config.yaml
num_hidden_layers: 19
n_experts: 48
d_expert: 128
hidden_act: "swiglu"
moe_layers: [1, 2, 3, 4, 5, 6, 7, 8, 9, 10, 11, 12, 13, 14, 15, 16, 17, 18]
routed_scale: 4.9
balance_bias: false
norm: "rmsnorm"
batch_tokens: [65536, 131072, 262144]
dataset: "wikipedia_en"
Below are experts of layer 2 (counted from 0) of a mixture-of-experts language model. Rows are named down (a neuron's output weights, with its number) and show model dimensions 0-191. Each number is 500 + 25 x the weight over its row's rms, rounded and kept within 0 to 999. Numbers have three digits each.
Before each expert's rows: a language model's description of what the expert responds to. This comes from a sample of Wikipedia text that the model never trained on.

# expert 42
Description: Second words of fixed phrases, such as "in turn", New South Wales, An Act, take part, and score dashes in election or tennis tables.
down1:501475502507469507501500483470512526526479466473534549514476519488485461499574498476502522508488497494494503509513455521501505506466515468456512501537464476523469526492504466497535485473501552466492486566517479530491474499481479463447493461515455533526518513470522513495515459490511514530475509475477501511504496487458505476506517499493448546505533505471484476484476485478515462511490497540465477521498523514457471510450471460496476462504491470468502486510493488505520506532498512466532487505517489515457467510532469519536493481511547485502542493506509502428508470456492498510
down2:544496492498534497459484519527483530484483487512489514484491459506440519496513503521523492494508493513509504517472501508507479543471503482484497472527513497492511498554453521468494502488500526509475514440464523472494454526489520467504554464501509535548501564518488514524497539546544480484505483508483503502487533488517528459492498508531433530499470507489501499509521515493532465469480482480518509461519482489498497506534525480514509522513523547482502509484492523476511483492548489496506469449491486489476558540460524467499503479527503505532482467477509446519456459539488546491
down3:542502502478512486463526493506501469535484522528501502501479506511472466510473514471508491445523510512511530491482491493484503520471523484535511537488540497499520553512530502488514534483487528512530521516501452475523488473534464481538523449489490450461514536490538552509522491546467513565485531483467523523495523508494479519538508519474474501485539510509508545475475467476464479453555487491517479501503494519477462500474510551528478478456479515464470479507532516554496492492500520506494493479460495486476504511463511515527502492507487505558498479541513498484443501510477507493
down4:531504487528506488486515505508542497548476531483475491504489475503493510517515494507536527507572472515473475498505501514431513486562488562470489493508493503501483493525483509512462497471482539472478432512521515484521490548515468472489511543482470506504519488489495559501511500531490473513481461478514528490485505503523472509491481508519509533478522471475450475498498534511471485476468518491471481498489480515548513486541483520471502508548508470536485464490506469527502484493511515537475525478470536481510503468488478523453516452540484512471490514499505505534482497541507573513
down5:550507472513508497482520500528499493505505462517521479483515514485495494514473512522524495509504440484505501512504469480504518497463541499518487493549553482473508548503505524515464521465480510463512497516487517508467478477507526531515462496467468493479488547498510490464492538545534454487477491462486533482498512490481470481512481475511498480492465475547518526527499459492478522491518480467546511494539498489549469526516469530500510508507521514518516496473468485447473508468511524463497484498475520470472537521437511494503466497511527440489481467508462437494470513513509555534
down6:508506492485508509525554518514542500456512451472457498511520491481505502503474522468525546468521525509525479479508503508485557528558530506526498500493540466542494488540525487520521464489480533525472487490506499465503529465481463513493544519541481460503517482574504442524524504516545503496471523494512520469494526552511515494483510497520508524522501513499483474520483542492483510514538475495496470521484427503510481489479513525511519516469478494512544517541479487500495517521487471521510502518495517495452455490458507519468509517491466506519471489518501513462470534470519477469
down7:542495469512509504460482522533468514513484528525459491512518490496511495503513451504500471530512517493505468517532481503514522510463510539476536495497502464506514487517512509527478492509532508505478515482530477520512470473543488499524500474556520540497441536516565452471483479504501484518503513526494529479476476510481513488538482525506511531495467464515512495430461489522407517503500454496493497501496500535526486534518521529498519505526523530499488485502468518505521516499529456494502523485496476474466524510511498480512553472465510490539477458526506506575508518488470529488
down8:512451509479494492497508527511509504538493509528501520516506515534537461460439499493480496491469485469511482449494510519483492497501481491555511477486536493496488487499485513513514448515521533554500501545454496492552509487503524514505493524470495516502513462495457498495470483536504519497509512490503543498446480496475505490538512512461475507473520464520487465513556502527517522452517500491500522553505477500532474507510502519450501476467526508539483489521459500478526505492485500486468462529526487498462565499498470499483480476436501514531435533517489495470482483482520483451
down9:499474524458519522521527514473492521508499467574540474527461510501475516546492490477540516507499466508491486489510458493509474516508473491479502470543446448458542479515531476530498501500492513522499486459473527489463519481501520509480546491508500446476496485519449496522527492460540517512521532489478510520556506479495494503496502509474477496512529471521531505494526496476483435508504470517481513546487507485537494539506521468497486454496481514534481519489505517513539496501509493523499481507468550510485507518539483507510511458496474477519482474490515427471473499501471452520
down10:506520488458543488528506503492461499551478465508482489509547508517468510485476506442461490481496529501483516521501469490483470447448523482476502503513524483504537531488483523507488506460461482517526479470481511513462505552461492469495471484500474494536473488500511511528467502498530553500521536433519448483542489469471477456527488492483490498507540483495485501516465492447468497538482494471489497493510523508523478499488483443533477502512482496517511507522548492482486512511464473450482508512532472523466489485527510462503504508496462495491497480500484452531518448508494510467
down11:513477495499547486502453502513503502507513538507460521539521484499520513494438452529487491517500432563497508484493518542512494494541479509488525457515539513496557499524480474479504514477488510481507489511489500485511489498503429500482539466484497474533495522475520514507471488498513520485478504445506543545527506516486507496511509506502492484560500492489547494474523448484433497464510493529488540537494500477472508519479503495470455446506475497486472534468468497491522526502474544482489535493498512526494503502456518519519477517465530507493503471487534475503471485534485483525
down12:446495539470493496525503497455522481466526500483490481488498535533533553516502494522491552511481489482511510487500517547468458494525486496515514566489532518501481520533521493492521482505499484503506501513516449520501540489512531495518476498507492447471503415461509473522529491484502551508512516482480493530480460522502479505512462518496497487537495465503460511438452531485486503508523527495513504524486524479479524471498486532482485466566457488520500520507506508471458512538459513496489482509525532482507491504504525534539483508510524491465498546496512523467556521498498493512
down13:486468491509523522500498528498514520515484493508505510508511451478504485542477521473507494497465507540543448459477524514483489541477525497515524495464498516495528482464478486473468521474479544537459510508479538512508480543472497549541492494484495488488482533496517493474534487516492510455531494453454452478530424531492453493507522538502515459438481481529482468523521526495483542522493495473505495500466470490540493532503507537491502493492473524507518510513504540478534524512543464445494492495532491506546534533524478494537512507484516499505510490497496482524490476515530503471
down14:502504507511496510522511494508535478491492485495489498489498521501492478477502446492502504492459495507517540504489491512468528547516486529507491519481488437537484479479480507484486525539488500514511512494467473533462485464530519491501435536473547519506476480461467538496524508511547487517533510542490484497507488511528469503434463506509473530504453490505482564453485501460496508549479515485509481505466488490530492458496490493475505506534542518547479499572465483518481493499546486481495453510487528509535470461532512506494515515548466515503483518483497517506493546449504512501
down15:453517519529462518485524481482513469516482520511473508508493507525531511500459464515501524503499476467490473473475503533493503534555462549491483526483472486550506524565502479468510500480509505498468478531482513551524508516488495424479486532476497475462519529505475556517543493507484458482515490530494487504461463461518511509457485503485509498472529463477485522555497476437492483506480511518465451469490498524486489493480494504479468485557518497516512473485502511511476462502472480484495510523526468510516512518524503520514521485504537462497497535533507523488498548507515495462
down16:462491526451483499538493498495507480464541496515539514494501535493515484498488515459531506547535505441506522484493523485493503491483497491491475499519457545541505480476530499521522502532522432494486550514492462532539492506505585525578506501483504472497498495543485509518489513479503553508535472511489498474507497517530516489481525507475482471495502513515482468519488554510525495527493521477531501528482461542489492514501489499485509504481451473474518531519528552524480501483502505504507504470515478481564521513475469506523526538486476476486525485488495505529488471521474460477
down17:504538529486524511491524519483479527490512519468525504490495533450519495480509508507497485509520470525520506454479505501507476482538488539512535595464473464481509530514477495501536520499501494535483494506456514485485506537517517504498489516491461461492520518518484530506504491514495485543493514535469510546469488470508499497494506506522501466531480498528486485460474475510536538491534514539506514485538514496538491498519530484504484474504542501530554519523544518514496491496513449563473519491510500514486492486505517475519507485504482502542483503520434549521547473456489578504
down18:486501493503503517502502509485465494538491436517513562496535431471562479511506488502527515524482516494487500535494538459517530517491506473523480446511490507529498476494479482475553549492459516488520460487506514490506508533454525480485550503526446533497513561508494523503488492511517515535502485537493466524446501516523507507519514506528506498529486527462525491489516490510491463497521492505501497498521463489512477570508475492514505506518517477474507489498517476472549486480481526507516490507544487505519524518525537466569494476480513491483511521484451501480472501515442491497
down19:510487486464478439489523537536466515528520523503495557504517476492505515516511479529520474462505498545503501517499533510519495472539542499499493488539487462547479451462523507475484481509495504515564483467525483461460512530506521513548498476528468549473517502505495488492534490469534497457511509505529472482543495508532440499469503503504540481486472498515523493512509495503472482500481505442488518523470512508512502519517459461488494516508520488495505437540519510521555517489518501523515532516521481513471522449529516512520543486525484502540493494504513516476460529496494534477
down20:468533494497490503507502513479525469485514502490501466502496509468471471520476466448479512408473498537508505474517473489466541499494519494476519514523477503477509476450535499488497482481537498508473536536476495496509531496513481450520502497474485442455512516506492502480535459537495506521492507513487480466560483512470479517505483491501486467424497505461520479503501527441442506515514480521519460474471513485500481494504440504486519496502523519505569471495479528475467514469500529514515521506499522460478448513479497518518492477483528494465533496524506519522497504510490488512
down21:531470464492514507502524500495496525520543461537535544484498499557490529508472500528491513478524472561495477523504528479505501492484551490463487482520493458496461508477480466501487474467504527487458511490521486498488537482506485527551515524499502524517484487490500540505498522501511523512499463518496517451491436501499504489488468512468536516519472507507507533512525487506501483467449469496535473495490519479508506482558489472450474520476477500447524541523535480516524493487543504499528564486498485489456500498489460519520526441522497484504519500507503536469508473495458484447
down22:545480438526515498468515498540456528503519475494523490452510508501514527484498508537492516484514507522478507509480504509501489487513518539467493523487538470500495495504444478513475505526545479460481503487476489491497467523466505524494512518489555502499475399527507504479451524442494478468520496501474519469479480475536506474468500522505494541522495543501468485530530527470517502540488490486470455498492514521527502502506466486487506484454462486480489486555482475545511519463555542508527540506515470516483501502491476506510522488507461510507525520487484513492525471482500537501
down23:483491515529491547490515478508527495517505486483473501497523537470507512534491497502525499491478464471450501495520466487519518506485501535560510480521504498513532514476501493481522539484501472520478490534515461494458501475502511519507529512551490506551466529475495479473539523518482492501513507534485509508474492533469489452418476550504496477520528449530468532498489477476510511490520509482514499495498506589476470457457507497504517526522500466485527488534539500489466544543509501495496516518489516491522457505472480512482487486541491516483468480490508513487494413509484476491
down24:524499513518521481505529520505523512491540523466538452491450467498471534501547481542510505513511485498504520495466496497506496515556511522498459504504492522550542480526513519501450501513487506539495503480492535488501460498498530494501479473537477532496472555521519486559499537473511478533482458477488531501518508487532522522500503514472505517515480527520505490494522539507477488500508506463502544476539494506512548527533525518541448517491488499496473510505494479454497466498534520531478492448452484509522528473496533485531477503509499527471475498515475484534464523522528571536
down25:464472499506465520536515486470546520466524487512587492526505492491503521508443543510474461519487484512473509483471471507491484510550476454506508519453520486517444507446513495518493531551507467502478549508500478537547527507489475471503533544529483504472506532510493518524487502496477460531494516530493516520504505454506515518492470512494490496512513502494516513514434464506485512542528505537491523478494482509493460504478491525523494495496485508509512506501524534504491517488483460504516479523519524505513509485516518585476460528531520519509490451482482483465483508517463514508
down26:472502481541465462515536474490511527444497480484502481484536501532535506459470537491509525496488504489487515494473518503511474534490462514470483467515494496466527496490495512470527554501490478483438505529517479480517499469505484492516526533508472509497511531488489488504511498525481453544503503519494456485516517505495468425448495521511468545500509494501501499498484453505484496521510476503492510500525467547470487455455571492522481487465471516523538492504522527489506469525534561543534503491521497541476479525524504527477500493528475513489480501487482488531542506492461494454
down27:538491487464502474488527498522502496507523544507553536478536483484458529501530506524528464451500514486521553504469561476546557523504520486541457516486525554487505542506489534491525527501509487498541500489527495478505503508478524542528524509515489527525503529513486477538456526489522508540508516510518479471491522428553499531492487518529514506505484493467484465513505495478489475499469511470507532517517514513503522499543492503519482476478494468508496475480475524489520484489537482545485518511511489495498510448506538504508508511499516466507484468500501481499474556476518548556
down28:505527478488488496499471519499505470491482520498477458486519514486508485539517475479462472547526451498465455504500523473503495454479559499525496470516489524508461551461515530487473478500486490487497487477516473564497536474484536500511475520482524495494514474495503504521477518502499540545504478508511528521487466479574527526503512496471517480520493451536494481501476548487491477525517475537520500488486523485512463526483529532464479500532465507495458528476512514470468477455475475513513460540532498503506531512557519492530482547500484502487482485493503508510495565487500485534
down29:504478485503513465483525515521474492508546499533494481505498518500505516531496491505510534507518481471527478451511506447496504486481514530501521518511473471479486501507491532541489469512453538517482532527495536479521516512496494498433522489485481478464499453484485499486469514485443486510497508466536509521519494501490478542471530494483534504477521530451510474502491527536524485511494554473458511499454522463499520515467495518487486491486474473522518509466513534471511576509514508558521514557519521483510501499480520518449453506550527494440521497499524528448499524514503496496
down30:519559512520510458490492490545476493510519503520505481535485544491480564505478489484508494472543480479504496486536486503515496513468498550527511515496500532462474493520533471490495488477516501539469553494455444466500521519531546494537462509516472489476483441514481472480522520477485535497494507496533536533529515512504492505517475467477471492527539507506485465509488491538515468507515509485471487538470511537526493511511496529514529499486506530505502535509512521523486506490503509545555544503505473529482478540496530507456487536472474479534577503509502496515543517517497483519
down31:478523511514465501518510500492500523483475438484512491480530511515520484521459529515487521527491527484500491498482489473517507508502530479485505528488503502481486537459501507508501528489520477517487513497504443465503512547527504529509482535507499461464483424470498499478514488456519549483544506513462420459514488539502443511503460506508501485480512467480473491506492471490499515522487486492525462525473534495514481496443428482476508478511448488480512501531494492517488554527501516475516496529493518493492466540531497508498485516531503511463531524480494496448526460503483443497
down32:498498535482523505494480511495469519459496500534447507496515486520478489489482468498496504515476504498461548487511493494506501537466477560457514504535516547466549503494508515451489477523510480485526490477518495509494491445461480510497425489471460493540475497469549517501511511502519499525492508453538497513488537503513498508548541511472470468504511472517572498499508539526504508527478503486518527489477428516512478471549496480463495504477502525519497497525469552467496502534496518491491520534508469507540502515482501471497510472497491455502543468477507475480486521495522527500
down33:521491502515520533519513516498496517507503501501505514497511461503442463518518498497487496481436468495520506511474505458526472508530483511516493502515510478475529481510492510553449470498536478506472503493489524514480488488513495525476503480499511552498515559554530521483487490507540463521528440530485510504477505464491548528505523513485516499489484499528491522527499521487553515510466479489512544505547460502499523457503502486508489515524519475489490496504527508508509481468573469509481436534470435486518515480488500471508506449504449507541446465503460507488476517496484527480
down34:472564526470479505555504465446502466478513473520489500497501503523508496470485505498532493517505484500454481508451535500478515481476504494506469562502503457488472524521515461490464482488451488500490484461512508514448497531505522533487487473487510469493558478522425494509502539538512472506529489558504518521467534476485503472488510516507488495518536491523516465522491476505524505565504501511524482465536552524508487513504471498498495509500477531488495474463542501498502469525473507543504529529485478488506486510519517524481510484510519545487520477477490518481521483542468502452